From a checkpoint of a small mixture-of-experts model trained on Wikipedia: a variant of Adam for the experts.
Below are experts of layer 8 (counted from 0) of a mixture-of-experts language model. Rows are named router (the router's row for the expert), gate (a neuron's input weights, with its number), up (a neuron's input weights, with its number) and show model dimensions 128-159. Each number is 128 + 24 x the weight over its row's rms, rounded and kept within 0 to 255. Numbers have three digits each.
After each expert's rows: "gets" lists some tokens that make up at least twice as much of what it gets as of all text. This comes from a sample of Wikipedia text that the model never trained on. Tokens count by the router's weight.

# expert 71
router:089110099110122103151112136109118126151105134122093120137118148104149144096127144132146131144122
gate0:127116119131164130139107120115134059092112102133145130143100146148164173098176116106121123149120
up0:121090148162138156119130102142142134097122147128119096083084109128142134139130095110140142145091
gate1:140150145127093115127123129141112126118115130138127069135151146118148106146124098110104123112140
up1:105137120109104131119130124153138117125138179162138112160172154101141121147119099127125171105123
gate2:167157089143125148144177137140129114133140167132123114111132107124144165161155166086151116128127
up2:132122141155108131106140127132122124115091111085160107139151113177134120143127134112123133119180
gate3:129065129103153118170103109097098125102132119128140142138111151153154184149139133115151160141094
up3:153119083140108144089153197155107124122148159116153144146136143144105121127093121136093088148184
gate4:117133128110145100132084118146110133167117111160095114126098118108114124107141118150134148118114
up4:128145160136120124120163142130187091149149170127155125117112094148165133079112095110116109080131
gate5:157081143116118101130123083075125122122144099123119137133115104074159164152163104131095087102079
up5:188110063121122127119136123120140134105122141131108110113131189133117133102129130110120072149133
gate6:141135097121142122174133162109127120127138119080140133138177099094094099118124147139103151090122
up6:114148082140135151110127095107119147129116125129115137119120135130167141149147152149147072164141
gate7:093122137096117158109152112150109163090107109066102116130097117108112150117144128119126112116142
up7:141139094126127126133115138162123123138125146118113110143134115121104138114152127152118089195111
gate8:090162133094121118114167099168149126154149123107124094159142131126135115134140114166156145139137
up8:155115140111154149144116115115115155121113149109131141117107113155161146137105131162114165169157
gate9:158159140134124074124112107143128127084138147161136163118122132121120118086142149102124152071066
up9:151097116155098126150094127125135100104143132141134122131156132096114138136155092101139138135130
gate10:128152142129152112184127113113125093099100127131159081134140122106115134161149147136141130113126
up10:139150159153086090127137131120136137103157162150139080150129086146150135132118136156193125134124
gate11:095162094147076136104183114153122129125162133167130104143102126082118106123169151121153091129155
up11:133135126111148123115179137133117141122135120127149134150101160118135061125179157105086158098132
gate12:172106103163086110108079134116115129081093129127100111146104178067107181117145099177140124141095
up12:050115127126134122145107120129131137106147126134128129178117120152131082105127123104096154105129
gate13:096123131151084102117164151148120091106128167116130099132126129112093104143146143122108165108149
up13:136121113105097097148138111110112139139134078143109148081099082140120122105130136122170102113124
gets: "ian", "'s", " National", "ical", "ial", "an"

# expert 15
router:110124126091114117129142143094150145144086143125115140167077164134163140137111135154127119135140
gate0:113107153129128153120118139144097159157119102126106163101147130125088144160100123134148110182106
up0:117099145136154173093134099101094113083140102107152166122160111134107159145097089169153137144155
gate1:140125155128126154095083151162101112148115108146116116133090126104109094140088135122135104161113
up1:100087104133130110119127108112121118167114092118120141121138142148157172095115117117172143132108
gate2:163172125141121142171112144138167136115163117117127085106155148128077108116130105113119164115113
up2:149172132105117114133108155102170098091120105093131131174142132152154126093150140122135138066121
gate3:156115124137144130126113158103165160130143170129112122138104125163139119119139133136118162092127
up3:101133126146067111096117124144125142117163137097137151151144116122078087160066103086134139147122
gate4:115161096112120127108165154095072094140121104159144137157116131137109120117161107123134172096130
up4:184167135091087092159104142092123108124117124143166085102121140116115132105158174114132130122136
gate5:114142170151128154148148170131129128150103145126168136127129156172109122122132125144124133149141
up5:100155118128102102144105106118089138132127120074093123144146111104123118116147160169144097138164
gate6:105100192090146124142144084131133136149088113171178125114124143126142135149109086131166158166128
up6:145165160104128111144127143104146113109085101150157113109106136134143154113081128137146150179119
gate7:143121122109108139120113155100129094149128175118173139162122114114122153141147118135131144117095
up7:186105113148113137116125097133121095139140106164146092139126119093118148117088127141120156154153
gate8:138103140144081080163141101136116152166107144135164145130112160121121110168155101145085160155129
up8:085117140099171139139127108138131113105117125158147110137111146157195138151080108155114118141145
gate9:145128106127100127136112167107172087158145122131084086131129105141123130144133090125135114160158
up9:117111146096129125108107174147076158156127096167140111125116134115113121112154111120128151150129
gate10:111166135129113156151128134158147104099153159081142157125116155154149159166079129157141179143077
up10:111124128131146154105142154115099093104097097132129113177136118134164112091172154106123102094127
gate11:099132135172115106122110142088131092123158091136088122147106145127113121116152150106133136103096
up11:106121107095140141132139135115164150102145135131130060143122175152110100119116118109089131099098
gate12:135090167063151137139133081126146095142118144156118131116089151115136114138127121125121139113108
up12:121158117142109131117137139145136114140091115096119127104152140110133074108127090146075160132122
gate13:130135123121151124156120145140121122131161113128158154128135129178118080122146161146117089127141
up13:141156098138155110131136146152122135137100185102117092143164101103136160130132114102117162120115
gets: " was", " h", " he", " is", " be", " He"

# expert 61
router:104102121095092110136112161089122157110093124121100106141121166101176149122127165163167123150110
gate0:127099120146106137053128183127144131101124117117107097152100101122149110164152109136084140109093
up0:123114116155144120169104057153139112099174075124103125139146155122144127167097142135151106146181
gate1:111098126112115116135092158140133113096139093159154106122123152148153115166139104127128131158108
up1:150102126147045141134128130095119117125152113149155152125156108150125127147161137119129079134109
gate2:125109130093159122152108140175143135101150116115129135126127140147126151121165108121177114151146
up2:143142099126082108104141146100145092142136106145141109097118094145146083155122137119130110110122
gate3:146129153128091131086159127152124103055159144139105111177108106153117117147189140188143147132116
up3:139102064156147112104111161174097124143113096136103125128165132112097134155150139141111118123140
gate4:181178162071140091126124162122107121130083157146127114140102132116155143130120105136103101115147
up4:109089148193158167122161111147149119121155128108131138127144117108143134117145119168117129129157
gate5:122107085104112132096144173104124145132092130127123107130125138116109099157122137132090140093140
up5:114098187094128127180103144169104084103129115116162115110123153103147118135130120115136164098130
gate6:122139103094106084137141134152149181094176091125140142126149115126113130088144128097148092113143
up6:109108139118133139103125139125140118146128117118106141145163147097092136113134112133107132095152
gate7:134134111169099148125085121108120151146171128143105112136151085125157138108110122129137173113073
up7:130148129125092163123083147098091087112129178151134121099141131137105171146137117159087120086090
gate8:104178088101122135131144112162161166118100116091157116097133143157148155154122114127105123116095
up8:099079096143173124099129135111116110169132078117143134110117119124093144110078154134133101150108
gate9:105139121105134088144126145157148145115154139150143147130095144144173142152099133140144119170166
up9:128094080153122160107106111122121128117087122091099113138127145145093140100121149161129081091092
gate10:157066116111106169108097135166080129123085111120145089174127159119133093099162123119104119137132
up10:103135135151149124127147120109135079127177113129162111081127145129099141150117183142110133124128
gate11:141125160128138139144142128079104113136105157182105149103155108088112102146148109151174177134166
up11:111116124145172124182095100135137154108073111125163132131094166092128150132101145128118110168151
gate12:114146190174119145140099176108160132156099133144090135132142152127118127142127121133131121111104
up12:121128124135151108097147143156068133128118119140135122148118087147135132118142153091156130144106
gate13:132120145156150080163098107180151129136134121130139133134132131168072154122127148135119121142086
up13:132116146119173152138157089147139074120098107124127145144142122119139116127105125128120094171198
gets: " the", " The", " of the", " in the", " to the", ", the"

# expert 1
router:125101077109113119108142178108116134154117091133123110171132127143152139125130157169149103138170
gate0:155146135132112137145140134131148131132119143133063119163095126155107142149136154155090087119130
up0:172102148148102114143154122148166138129116132123123144127121139113124118186106159144138138145096
gate1:115118132158164094115112108135140104146124145082108112144108149103121165146108145106138135128127
up1:144130100145131152136118173158103136074143083124095153113154155144136163156107148152111131147135
gate2:148136140170105138095181155133113118133150124161139134128110124137133078137161160111106116141134
up2:134125104159107137159127110149148114123093126113116151145119110115104169189137096127121125107090
gate3:125153173106106149107114126110150124176165146145173121118088085124146128074049151100127122120094
up3:095134120141107116114150115107109097111087180104087142128127163081142133139177095109131166108152
gate4:123100102171140144074164118074138120106129137148125094120149093166122162132168131074094105139111
up4:101073105145144134129117135111119158147132134116095095108103161131116088168151160119146094143089
gate5:095076104168098108131066165174091128158166103113095128115135143094107119119106137153073107163108
up5:088133129158115134134160121134099127110152088094161154113145113111115108119103176160120087102089
gate6:140154136130138116142150103137177102140133162130146144177136113140125102124143113103120142125100
up6:136141101133133125138175137182134143154148155117164087149119130119112123150159120113121145111125
gate7:109142118078130146162109096132126079137105159139148143148149102119107132120128111079113186143116
up7:167125139139137166093097090130119106175134097170126134137118115135080133166115132172094154134107
gate8:147154147113181130169168147149103094125133157144163072133116142134141127141164099109106148115108
up8:152143091099145130143160096094108151159119184127159119110117088102178115117098128126104131103144
gate9:130089093150120081110137132158112132109121149144111139143150114161114139110093114137146158112167
up9:126156179112096129143112079147075100116139134116134117142101150101129135118140162119122113098108
gate10:167089141157109134109154112098134112124113131124102112103118120152105122086127112145075156126131
up10:139067133136079116123080094135127153148191106148158118169108145100127111107160105130128129135139
gate11:103132168105109157142109101140131146098123136080098124153134060084139125096136110102049109128103
up11:089122116108159127115108140125135131101126139123077134123120124113125148146114098129124165152096
gate12:143120115105134117141122125104115137131092143179132109148151118129157127138100107110142150123117
up12:119108163128110108137129088141097109142135141151167130110132117105186109153136119134137177102129
gate13:120148105123172132149076146138100141124101142117157105102171139135119118140132147130150114115152
up13:112129141126113108162103090108163114109115160079135104136155126145151104114168124093138175098126
gets: " to", " was", " is", "ly", " also", " not"

# expert 67
router:101115150099083066132088116096142147161137107109095133144113105094157137138114158149139078144102
gate0:149160100131104154117108117131125116154074155152088109119114135145118127158123163110147108151156
up0:119136139108141135121167165128141140086144112149134150139114109119136140099120115132112164128129
gate1:159089122086111144126121075116103108113187138133098145113110142174112123121167115150108136142153
up1:120106139134140090152167137120127113148156139102103124131142130105138140119105137139119136154126
gate2:117073129090142116127119103168143126139157132129115182130128165168134095147177196159132141105093
up2:115102145118104146113131095114155109122123113144130154096108153125135118114112139113142129109115
gate3:098106178160095142130109132140120137103118140154071131161072158114149101130135152156143125147122
up3:116131133119092101133108123088179176134176148092174186143134176105158135118107130176137132139102
gate4:133161073145110117147081151156153146120092109103118134143109133144131145168131142134160101166115
up4:141164137110102167116154139080130174118112152149157138143163142109140168095104102089133132124100
gate5:141118139100106120106137131144114098160134090130155110126106138146117086180113157104115086094149
up5:092089148098107134110127092129176125159145132131100153154099122113112077115075098145127133158123
gate6:152144125171115092092152134106171137151171123125071103139132110104156075127112108164135113138085
up6:135098113078117129107176132152106160136133161163171140084102122128141137121114167101106137123174
gate7:145152172119108137142105151174127116094124140164124122111104101132129129116101127111098181130127
up7:138122130149157150125160189173124080103118173130156195141150133103164168165118129130134116100124
gate8:135089129140138096147135097139108111139141157103126134123127129139092124140129116138132097118135
up8:133099084145176132190154096170098121135168131131130102133128154120142144113129098133152111175153
gate9:110116160134117129146143119142091099128144122119134160139117097133112167101138124141146127126169
up9:150105108094105143180077112127110110100099105167123140160116158122100163069107119080133131146125
gate10:152117137133104096131097098104135133120136120181120130101167117139153137113145110157108116117096
up10:105117131119102115132131090130140126135129149125086089161085079140108104127117122088067129163096
gate11:154155136147128163138134162141119121093139156116125097158109115128141086085112110102141113133118
up11:174131086167141136151123143115130142149136146112125167107133156149110124183134143120138103173138
gate12:115145124132118118102091133105181137117143185135138122089136129155176133145154106148107120091123
up12:152122176127106109141169085111150100144166155129138143111124133116149100131125133163136122123146
gate13:130100164134098102139170137072126152162085132140109107172139118100114130139155124145098107108109
up13:145111148076095162137111122121078103163109081159088168137131107101096110130101130142153145094122
gets: "'s", " at", " his", " in the", "\n", " the"

# expert 10
router:104123093099119093105123161115135130157100086124111142158113134161139127136109143146156119162152
gate0:156114142055138120108110090127123076127158170127158096153111138153126104145142116108149143093138
up0:139085136111104155168112138161160128085137130153139155120104131132126126106114128128147204065124
gate1:172151099140146099158118145138109122109121110123125146108153049177124147156159137111111131117150
up1:141139144104156169127167139127113085142148143131134142173132111086103117127126124124126097100122
gate2:172148133076140120115098152106117141082139177114112160144130117085128146107125123149132111144135
up2:139124138169065120119154103104101141176110143139117133124082126155147075100181107147133144104097
gate3:129131089093130155140112133145149139121160054138134088131143103101075184142132132152091150104155
up3:113097102112137141133095132152089118081115131118171115137160097080134133108093122120127132152076
gate4:173100125165154134111138118156148134113113121155110100117134134145139113126107161114128149099097
up4:129158109154172145093099132131113070159140138135168117110140124090120140192168160138097141146155
gate5:130109133121122113141098133144094133135149125081153089091228103160142144117115112154117129100098
up5:123104134180123112121164141141157148091092131124149134125128112089142127162102093128140119131138
gate6:111148136120105119145152124138185133161140072118160096150111164112144154147101108145150148116131
up6:106123123115106147143128115151115127126151166126119123116149113142099125099127161109143128070068
gate7:129165112132150106082121164172125119080149099109133118097153127129160181155124095147123130144134
up7:135107168137124137172169114111158108158156145131114140115108114080129147147106161079131119143140
gate8:099079112107123097113123124074103103128125136085156111119146130130153157128109102131173134159150
up8:159136140055159094131110085104118097137138128152115131144138105103171141146161131120108119124118
gate9:135134121116092138127122180125146150116132156161137163112109143117118105121155160133183121109121
up9:079141146144153141179130100166149136154107122120129104103136122127146148098124123086120128125118
gate10:139112149106168143143127122153124108130155100115155154080163149179134139134125137152111160122101
up10:093112132156132107157111175131135179162148133097133125114128143092107116113130127112098114151111
gate11:136179130093144155155144158115177148144134151107132107123137126130077137161140134159119130143125
up11:163101137112128118150124097107126133155107113148142146133150148126114101107159159113127070144117
gate12:122123093156167112151133065130119108137100056131159164124090134113128177150124152123115099180116
up12:097143094114146127156132105139094113110169072143136184135134098140146162107158147119150111163096
gate13:137151142145120176126149135127136121167097103068107130104108125149145117106123113108120159116120
up13:159138122135104129119122152084150114151088163109190154150105138133139105106151099162109102073096
gets: " ", " | ", ", ", " of ", "; ", ": "

# expert 55
router:095117108101087099148110146090134173125103108100108164146146113129152161117106135172156105147129
gate0:130114129072130130115091146145114116196119108121102111156108128104153170154085166156132095142133
up0:140143149147130138110148105117132109152131154125127133132115112112135085124120133176150138141109
gate1:132180137147075161133119117124122127123136141120129131112134098107098132113090098143100151113094
up1:162131166106088163139124109152104137083097129157151141117139104096098126139126106121111110099089
gate2:111160100100154088103144090127170147131106155079129167150128121165152124105154140134093131122113
up2:079133127131131099092110112121154134089085175096128120153107133121147144145165136072084160139128
gate3:103179097107115135159133159147108104125138125142108135140149146116137122113130123115131162111160
up3:159083169124119104099115113097157143151116105121112138107109137169149100130149055143145134107113
gate4:120129109103133095111100090100126129189098144126121084117113146157141131188118142138124100112149
up4:111109148139098119152107146091139120114155140122120149135138162125110079147086104134115152127113
gate5:127114138157149162129133106129145140096144169139134135151117166146141125132137099091137104138132
up5:156098158136135146137106117186102102080160155117134185130130130110154115151132092109136122122175
gate6:162148107163126110130138168098090143183140138155156119129149125114136150118121119149125152126092
up6:149109097142066171153076127089120162106094136104086107166135108159130107119133147139123128133138
gate7:151131114121121130119110074122087116130116126117120155103115111110139120134105130121132126106136
up7:159112070103096138113155187099105160131131081135180126122135132105135101109170125137144118148118
gate8:133136130155104127099150103090121096140154139102129128182126102139148148138135118151117102081142
up8:141112132106147107095142140164127151160140114148085159075109172113142140133109154173178074146105
gate9:117099156113184111154100082154091129089101122127129150152118105172137105173152120167140145094104
up9:106136115132128135104119159114124191103149112121154134120127124099123101100144130106088116104142
gate10:107117139071162157109164122112155112108116102151170105128131092115142136169137112125098162111096
up10:121127141124136127174091089077159141105122126114099136122111146108160127137120181113086077159167
gate11:146131131117166124137122114137115153111148151134182123084142158123143098130158111119126088146155
up11:129116171133125145110121152117098105141115132133116128113137116086113171134126122123162124142088
gate12:131165118148098135159141137107135099132126106114149108089103114169143118092147080089139148116136
up12:103112065137083093106166155106108147155180111086139120108123157130114106146127117165141132130137
gate13:132147107130082158100089121119126112115149134102104162127134219131092097143083123138114109116130
up13:125127093146087149097084131119103123117099156140091145138148160151099119148111100164106188101113
gets: " of", " in", " by", " with", " from", " on"

# expert 13
router:079098091098136132127145187096144140157131138094092119119082123115178128125156136160154124128155
gate0:114086124126126134149119162122156131124129178152151133145170101119127149133113152120115148128145
up0:109127135128090107157117086106117124123104112106137147121132131097098142132116137114093107142133
gate1:113186142133094091152069155092090148141145166168137132090085146120118126108146174130178150129131
up1:122100153112100116133132120135088171115151160173155107145111134099163119085142169116153129130139
gate2:123105161100123140137084079089116107156142167133154142158110101128140092131173118145105168127129
up2:138121121120085100189152164156122115179107148172135122114148124076092175126128132143110105134143
gate3:101122133117101160138139158101126075124099082161132113160088134145133148156079154161133129148134
up3:094119133115112149147115137113115130097117148127108084132095144077159122090091122146142141130152
gate4:158112092116175152112165155161108083097099114127138146109161099126139139152149146097147110105124
up4:153123168140177157123130121105109112115127105110116117105144153104142166129109158176130150105155
gate5:054156135140106150135100135146114134152117144100140159095108116110146114098154193160136095128081
up5:102135123109164128113113073102121120158132091090139107148127126113167152133127121140149137104144
gate6:109110119102123145157129111150130150170161146101131134148137114120132117103067116136157109142127
up6:100103133143110168172133127122147154150154146107143096162096174143111117127132112146152131164101
gate7:108120110134156151116106121141160132129157117128114174137092135156163117103149181136157119147146
up7:087132127112161146136139148165096152123146144102114157151118131189153105090185118141125119127180
gate8:158141100057127143157110168143148109139131148127157126120125120098131113135143169159135080153127
up8:121163139105131128163160130091178104149137154109092105128127142107122129112134130135090127115136
gate9:122192098073100121124104139140178163158136119126131127091164125079133092128145114166178181138144
up9:108123153177117151132166121101115159095110076134107117161122116162129151137116135184142111121181
gate10:151114121129143100142127155157109119104148122132109100100121077118117112158187137181099117111145
up10:112062143121128109124150108126120089110131115101140107125144132137127133140109140107087138103139
gate11:165116128140098113129093154134157119120144122155134128164139106131150136123129138163155130107131
up11:125154120139125143089112122122145119155118156124097140096112118105162123100123121155138128133174
gate12:189054122078182111152128114139094094129121126194132111132120159084133108113136109143096151103134
up12:113132097174106133110151143124158127098143092107170123098153116149132152118159150105108101185120
gate13:122182089136130116127122133173135149123137135126154100156144120121166121126119124159173128103147
up13:126102115098129108083113122118123137122151079117124098132101133126097124068077116119145150138140
gets: ", ", " c", "um", " b", " st", " s"

# expert 57
router:099101119144107120125128114119149118131113125138088152143084143103176165101111156152176103161124
gate0:132110105165079145092152093128116115150143142119115139146114095096140109147135168131133098134108
up0:150130141107139154157161121117105157105112099117132108088114105116128172189143173130121135108143
gate1:145087125095154086098136160124060118135115132128121184117102154121154098119091156104130118156160
up1:164097103140180098155085122135112138105112181168152133101120123140108143117108157101115112155147
gate2:121136116131151119103127138097127101141163143132120097161139124116116145149115158158080145139106
up2:122126127145167145118173132135154111133143104129143101178133169129126135152117167157123170163114
gate3:104125118087132118097120129106121146161122142086131114120114076113185148101140115110161134110129
up3:154172138157140107164156134144138147131200134082099143110091131148095155135129150139148152125168
gate4:089129130144104131142097122116101114111118152157135121163094145134105146159128156133139125112124
up4:116128136127102092128154162090163121156149140103173117084134100158113128104156112146133109109146
gate5:115148118143180124176112093125137085156104109135160109148122120137146107118132158142138108173128
up5:099162158169117138128168175138149096135164135085085110164143172130172117144148108146108109090118
gate6:109141168122089095173128139163141130149126079102064140136120116125125107138115109156106123146138
up6:107106149131137150122098123107100114125079146138154077158165129121093150110106136084123180179160
gate7:132142142148126125104139131150148147097136140110122097149110101137168151100100092110161152104137
up7:139132166110125137124135086150121129160131154148089116159165076134147119147142104109160135119112
gate8:116166153142138150120112135109170105124132148181135126150154158124126168105084144153153098109157
up8:151141123152133178118145145149161108182145138105157107125143141162093081149122122143095119136106
gate9:113136170118127125130093149143104089105129141164100126127120153134104154105149150149103139124161
up9:133134157151094145126129133131153105131137063070138160160140136182119141079121109108107154145134
gate10:158135116141160125135117109097179121154122133125105129093108125131142106147122109117112134152129
up10:144102167149122157146134131119112120126085164146130138118090170102115127096107143143148113117138
gate11:098127126135114140140143128136148157132103121166108127125129097121125164083132137133132099125089
up11:130092138094118115109123138096131113156128146141149095100098125126084135163144144133128092145127
gate12:095134111101135120113093130162138145095120088102085081151135128148179130141147106131082116139128
up12:127137118131110126109138107122149128126102170110143129122154109130117152110104159126132155100131
gate13:126161114114146133145085089106124060124104146108133148127138099110109125100120131139134140131116
up13:106165154149128140131144133162113113123144130151119171155131147110130126122159106145154159137136
gets: "ot", "ed", "od", "on", "t", "id"

# expert 53
router:082112118126130130143146137126183137173102121135138135142117142116142143131129182121135069140125
gate0:084147143113116118120152099109149120127115135151116171167151119113134093108101169157170118142149
up0:106156122108137149117120146097124150088141143117162108136110149195151135172138129095136125142142
gate1:142105130123129134117091126140116127122121130139115132146136133129148121144138182120100133129135
up1:129147155119092107154104099176140116103142139119150116156128123126097126179155121176123160147117
gate2:136163173105095113160104141140163123124092159118094150124163130113123102149125158156155179147106
up2:112148133150144142111164136091135176097180101098137069115143127146141138083136120080141102092167
gate3:110132121125144124125119158080148139155121168164168147191100096123160106135161103092138139141130
up3:148097134102140155092142132105137131139161127129139176105176112132157125123126107099112104125139
gate4:071117095130122133138142133133155136094131120137164139099108139165171141090173142116167121117129
up4:130131146087129127112127158111107153118158096123107112151160147122134124130078150114120107109153
gate5:139150091128116088101138111114151113086137150187107148168123139168129118132143150151132105177116
up5:141188172092120156097116100143121137140097098167135132170117160138171102114148143136126134162145
gate6:106147119140110140138144112124167110136100121127162102170136112132101117157156150136173077140105
up6:123171126111118138131129123095121064096131125138179135127147137172109106133107146151127118172132
gate7:112132153108135143105105114149126142150142115133119178116130194134112139110120163087109131089096
up7:140164135136154145127163136099145153095120112142112112113149076092146095147135137117146127145142
gate8:087110146105110116173124103133126105151108149130113144133160108144129138139116136146109127128074
up8:133158106146118107097107137127108154117158109132123150127153138098113110097097139098156141129135
gate9:079111146182101160133134105077165123153137101143114129114072160114119131135127137120146130158120
up9:110124147081134101131146125143117100131130130120144122105116113155135079135124138122093088145069
gate10:114071124153163133152151097113150135143173126146109110145080125118162103139122155079107102115098
up10:136121192103124119178094132148124130102129080109132129133099144148143098139167102159137102163147
gate11:101103134143105130159098133122138131132136151160126132191126154097158114120187107131106116115137
up11:156150118075106156109137137141118167080170123100096108092113099127148117113150122125188143137120
gate12:131120112103149141115169116112151099153111154130100140153126088123145140094110135109157102100136
up12:152105110093128127122179112147176141141130156133138108113107090121145174146176145123157122084108
gate13:107125135139120077143131125144154127151080103131130126120075112152159169179156144156104129134093
up13:103143191108176126140115127144057081149154146089109136091119109129119131103106098099122153132149
gets: "n", "g", "b", "l", " g", " |  | "

# expert 46
router:136105108123082090100125157110122147147100104130139134131116109150105164114112166118121103139107
gate0:135114149168123120109125113133148103154121140135148108116132102096149160090104154112098109115079
up0:112144112118126152129095135182112097096087149173151111132117175100107167137141163100108102128115
gate1:130142146100146104113170150134153094167106182098111147137122118158134149165128119127152125136153
up1:132134094113116129112159091159116133141146137132109085173081148117140102115116065125166158141171
gate2:159208113117118118151127148133101158127138153155158172143130142178127156119107122098125122123131
up2:122150086117104103149119127142162157129133126169096123127082137147145105110155141133122177130149
gate3:155146156170128148156135124153129127144091106119133065131102137131131108159144102109120150148118
up3:156118146137133119137143147140131106090114110097093088132115140122124099135106099110125080128162
gate4:127149136140139091099108089104135108150133172127118114155137133130107099161115097120125140108104
up4:133099096098116186122121133133100139112132149103148121128110166107156135100110133136109138146141
gate5:161171123112115142146132140146124111088147114151126163122120112151157110111168112092164152121146
up5:113145107080161156086101141186102096112105150120094133134131095139110134085107098107153147128106
gate6:150158111141187159131126091127120120118122169151126148116149147123121134130132164152142112154141
up6:137147126141120136130135177169119123148129129117130106107142161099135107149099073143104146107097
gate7:132130130117137140096131163138113130122167111133103118126143157166136153127105116121170116147158
up7:103107098160165103155121146132087113159126119147093111116075122126166111132131151173145116148120
gate8:156120114141095157141128148145103130136109129145107135118118131121151080140091145156123118155143
up8:100154140134166130130157157112152127149111067091140111076139126137110143166104119089143110156169
gate9:115133171133158129120148201130134106114136110158167131129150140186148122099131146141161143114126
up9:136120115151087098136123128115161179118140073090121125112127161143151141177136166151173110128129
gate10:138131136099107165085115159107101142099133115106113127151169100136103148056139097110098150112130
up10:124106141166124137111165087103095144109160122131117102099128143147132147164154111126120125084126
gate11:144101164150136121103103125141092069172100126126118123157121142116118137089114136116111134073115
up11:120144146177151104149127121150124133118120131122116148126138092159142132128130136164147165124132
gate12:141129099048135152149154112129144109112185132155127153121141130122115086122139130154139108086103
up12:109099087081119103163139120151097132124144120129091147127088122118112177093132120142108147108140
gate13:191093086131108146131143164133115191101107090143115118137132129105114085090126113115115129091156
up13:120080103148157127081159130182121101100100148135164097119141120118128109132091156136145096153121
gets: ".", "-", " ", "–", "est", "/"

# expert 34
router:126105109080130027120125106088152105156126120108090154160109124083137135151094174159126134126122
gate0:127098141154131090123115115097110111150110140097123160134163104158111084083150085205127120133125
up0:089115107094115179120110141138137119116165143140107090133085131130141167135118125069164120153131
gate1:159117120114118111129145166131126153122080145153113124104121109093165190149096111164132144130151
up1:161104110139182117158146122167140140140086134113130139129080119115134127161126114143145110130172
gate2:148152126106162078153151094112174075112117120174150133099132088132134135128163148140120164113118
up2:137115129137162127121094104125119134065134123120153181124118114164141140126107143097138126128120
gate3:132123111112155139124155118111184128166147128137160062126145177123163095138121115125110113129160
up3:144141147154110129127104135103126148133124126123128164146105117124133128125150105115108120145148
gate4:121166108093149087105143118127162090145157127139112118115092141124139163141138144176126177094148
up4:132114121108113144131116115088166150123146127155109075130116153153138132120099140146125143149093
gate5:151085158114143143149101115110136121119102109132108100118091124117113154181174123138127182117112
up5:139087135098144134124126093104152127145101123142189123139104132142125114124104139138123100108160
gate6:127092116142144137102147133131142137128161147093125084182098149129138099124158176143118149136158
up6:146126117142160161133134157139116124155114125149165151091150114110119156117117068119116136101108
gate7:172085056156166151126097098125130119149192059164130138080119121150143157155111157117137159092108
up7:112111113091128130098116102109160097139135097104126112112133127124164157148145164167102117130102
gate8:129109098081124119154160133105132104199136087105163121095162173171145126141182176163121160098168
up8:128145184132116179138106125147084165115106118138079122119085086104122161138072107117164134120127
gate9:100128166129150117114155092103115129174118164149138086159079144158138123112105161163110130109138
up9:132138113119099144161094172181108136050141099108123152106171131143082135151146121154132092118127
gate10:155119097104133138148112090093153117129109077126075147106109135150155127176141067138137139106108
up10:119114149105140126120146131149142120172138143168117119130159147130137130109140109107095108106149
gate11:160098138132141130137159137133098144156103163115177154115096108125115139118141131126086096128128
up11:107126075111142127152097158115130123140130124131125116165170154091133123090159133140152117147117
gate12:117123132144112118135119129132107151152137101132131107127082109139112121087113105147139112149109
up12:110153162087132120104109162101107135115146155118100168106136156121134121133116120120094101144135
gate13:148142139089115119129112147142135153169080111159139122175137165085117124136121118147116120126106
up13:125096154143115115127118108111140101105150129156114144110109114182130152103143150054148163102140
gets: "\n\n", "===", "th", "\n", "P", " | P"